Weights of a small mixture-of-experts language model, trained from scratch on English Wikipedia: 160 experts in each of 12 layers, a softmax router.
Below are experts of layer 7 (counted from 0) of a mixture-of-experts language model. Rows are named router (the router's row for the expert), gate (a neuron's input weights, with its number), up (a neuron's input weights, with its number), down (a neuron's output weights, with its number) and show model dimensions 32-63. Each number is 500 + 40 x the weight over its row's rms, rounded and kept within 0 to 999. Numbers have three digits each.
Before each expert's rows: a language model's description of what the expert responds to; "comes before" lists some tokens at least twice as common just after its tokens as in all text. This comes from a sample of Wikipedia text that the model never trained on. Tokens count by the router's weight.

# expert 50
Description: Opening parentheses after names or titles for dates and abbreviations, plus is, was, are, has, and section-heading === marks.
comes before: "1", "2", "C", " a", "S", "M"
router:444479505478470459461529502495472521516533545493535489527465533564483516483463500498602486513563
gate0:488445536511508487487561533521496502538513511450497449496476496499444539494464529490509512509531
up0:489515476611446490482478495526493522518460489512543541526490505583460448546480512524449449516504
down0:491445420492469488622592521395466508479477561533515537484585492452475484466468433471477569440482
gate1:474476522454486501472623519481491514484478508518553469509502546473505536500485471486501429566432
up1:536556485471478510494526424444508453513505474497522553473458498520577453513502528585613512534436
down1:488474486461484601488460524538515472495456481481451524564492486514479428534500494558506503457524
gate2:521514454532577500536486545502485512473532525537474488459556466480510526470504465546526517504568
up2:491525447564490574541504570466516472490522519509472518427534515527544544480539440432564507434510
down2:442479532450460487585454519570471451483366532490521539458506591495480506474490507453510484454464
gate3:455467470520486477458494509558447494519460450544493524490558487512512442516434501542469467463563
up3:474533451536481461514437590520526515458470551549535517492563473465463497463457460494561504450514
down3:510474504455468496429525420561440511544480472444486509447503499544566461505511479557511549593528
gate4:496503453643487454541471457469534513521500476440483519496477586459537488470513490521439517464503
up4:531502503531480464509451490475549508585440522541476448454489528531476491467547506575496519405575
down4:466479494489507461526462572467514506476425527440546425512469477552452426465487531559489475510411
gate5:504496471563580418500491462513498542551475580431546586498494492504523485495515534514496491466593
up5:447492476419465506526611571541548444478420544562503485497549580554538539523469475465482538450554
down5:485495459578522508563497444505556538467556483524580525533536422449495565511491439501519534506510
gate6:487479467516434557502438421506502455484499427538490453495434475466484448527509518572509478514431
up6:502538477511462530553493400502540516461577529454453452534510483462539442499522511524494521499417
down6:491482466468498479557558503495573533518467455418517545528530563499486513530512561450505545478506
gate7:450569494489449495471546496499514478379472503499521455496501530622468520499504510488480548502562
up7:499490505553492481511481476520522490551558525538510435556483520529550544524465521531466426562504
down7:427493492538548531417570496504530567503424505494529459580506494531537475492578491562531541541454
gate8:540464498478581481529528521522516498515414595525497478412474554565539525550491424519492436492518
up8:552503535548494483497530500504442550467474486476515510504534476454455555570416510568426443529446
down8:511470494550428506506515581447553509526475504563474454556469497506486451502498489486511549487486
gate9:500550472435472475520502530484499496514445471514495590467459450468508483532542496605511510457443
up9:529440525488532490509456409496540470481460443443473473500471494460556448508539484497508537511472
down9:467516481496463530494447543485484410477527547458499505463502515544490494467486487549573492549491
gate10:502422531515585498466459495544501497454556454454454455555528544474519515494480542486544507471535
up10:559490500465500532527516438480501580533473511513449550451445521452523445547512496516496548500485
down10:537486503525452542547499560502497539455463447539499557497524485438529465436527478497490461502516
gate11:508548527438513488521479605496492493588482524540502504530559442480488531509522460518518434475524
up11:463471545536488431494470427586475539513491478502488442447504529513545508453455487478533492515517
down11:486554483612410518661488532487519427521441503483485416477533447582522461530494435454532438498512
gate12:446487560490508531498555426576451586517548515489525464515497453454535502552447523469509498493492
up12:491518460563497514547559494524518511523549590528542565447541470435491472436522513429545505464459
down12:485496504456456506429552539477493510503527459566466451458486472594492521538481440509488528505504
gate13:496528520560407500465457485515474448439450393534439513514477503506477460478444501524499486491468
up13:465511536490489547494530477526469600424505484544565447474420496497453545526555471481416520455527
down13:486482565526515450501482562538492522443581504513522516481457511431528482521469515472418421455482
gate14:575479491482432485435487484501496503458482454514404480534533496537522484501472528481541492542466
up14:481466485447476543475432487517548491466459522522489469548486548592495442492467581555519478566462
down14:513475515460471492497530481548484497572436442496484554495512526522424482472486542461549460624429
gate15:512445521490462529434485531453503612495563452476564451489464500497508521484559526537476509475444
up15:525522511537530475499533457502503479511566527450423553477545510492537508511490539445533494490504
down15:536469465478463557609521476494504468516455511550504488477536523501499522529483586527535490544544
gate16:585521465521495543482465509557487444528476469421455451431539505576523581485503460564596490493556
up16:530520468458501490487520491435487496566545434484529508511506487485502514519584508443509542498516
down16:472551463444511524519437592460426433522434478521499473470583565476508468467498517505563507562480
gate17:504521483585600437522541506530490482480547553453538427464512438452540511494493536529507550528496
up17:516467482528550518497548564468509526531484609559473412449517457511536486546513526566483570481541
down17:491487519514529537444530496475464476522475519523471473569535463488459498538547503513512499499506
gate18:476557498506504491484542560528456439535492510519505542560522492519419481521530517454487528483417
up18:507431482496401554528516466521540521482485412427480390488500463482553528505449456510545435524539
down18:485429530559501478522500484503468542589459531502418553447504518541474482558473520462470502462482
gate19:503541520517542487514540574452486512433554509511512478441446528529466562476442482448463512509509
up19:532499539472455487501513511495487529478427467521463520509464431462491481526456483610493471465494
down19:447476517485510426569507549499449557540474487498530513545519466427476496534550440548423448480483
gate20:487511466453527532457485440534506509487589487514519488484474511492569491512579451454556445498482
up20:501447520483482538499542416491491488441452486429500526495503559493482509535485550507495553459479
down20:552550522509560522442466473499509497436506555477516531460454485537466544531416534510493487487571
gate21:473473500480484514521542560541446519462453490530605555465456447454515538516473441528488495571510
up21:403576517582405557496482448457479514453494458532479481470477455478530451466467479462555575502541
down21:448498544509534513437419536525542514423506541545471478480474483483467519525489483546425455509498
gate22:514492511531471494473508570451480526496464524459565537502410462526480498518434499548569468511548
up22:529491500463555462558526468536488484549478516525512495467581593491507512541536456489401524492535
down22:465504467477475502513503425401505534496515516456507462530569513537523560508516476519483445499521
gate23:515512543553529507499515518476494499493547516488490523490410502469523490598512464468555512522563
up23:459505518449448535467474559502467445471512537480518488568548456565474504449457500501450439561518
down23:459434491424490538516473523463530501590488525500494529543549464494529484534510561505477505505483
gate24:523455489489565517476461496503525538463518598477459439417502444504487458494496455518486503511514
up24:520529477485505545469466462476513529537561505465460509476468518517531469510544531472554550540455
down24:465469542441505435523513574556509534559478473480502557556500472462491486552496488496418578492536
gate25:475560476517444457476527484543531509540565555488520578504523487524477468507485502479550517443493
up25:483470468547475429458523533541495486556449587493495525560547547585508490448514498502513529506507
down25:530519516442476469416534474442480466445454515449500478451506494433451473477493449479475513447445
gate26:498437503606505550503470451477475501473554491581434441508453448480538497551428521483499509498524
up26:486532496534447485482475487562478501493479466450542532594501502510492483513481529461481551509475
down26:440529524449521536528476505504485507479461527452522478531407555508496544547477521565422503601494
gate27:470518486406507557500448518518512537565431562497485567468523418446499468511526517474555470472511
up27:418499496452513480472517494464494579533583562418518514490476487461555507445533504531529480539485
down27:541523508551521463608533484510523429434446577527452570450429457451470447502499448456477496498501
gate28:517508494560516522398509537475478510493450530481573427504480499567448464479466491536403439502455
up28:519475520534497419533485457495474521518580495527470471472500537471540586546531490511503584509479
down28:493504540484448515584595500547491524523494482445485516483436477509531438505543523593506559523514
gate29:526469481505451559441506515532490521460439491570460466507509518514496498510466474498511431479560
up29:475530558526479527467519526492509552500549438433474463547454498506473463476526467468492542519469
down29:483483519569432566393528492540446504521511499535410496544459469429507522559580498475526516411504
gate30:474505463587502477520532531466520520466434502557437479602470451415437485494499499499523559491548
up30:562501559433458502488465509524438540528507452497436532426513526513490489546492447502486468473442
down30:490491469541527424469540586510467510527511533501491631522505533489535485535563463420426541481489
gate31:482559505511484515558440566450489548465491439532442504472466490456558497495475545496555480502487
up31:499522511520500536487535522465521549488470460561443578480501487472493464540470569512504547492469
down31:436548454509485540485482486520459528448518500554400519463491529546443484498505443484447507469434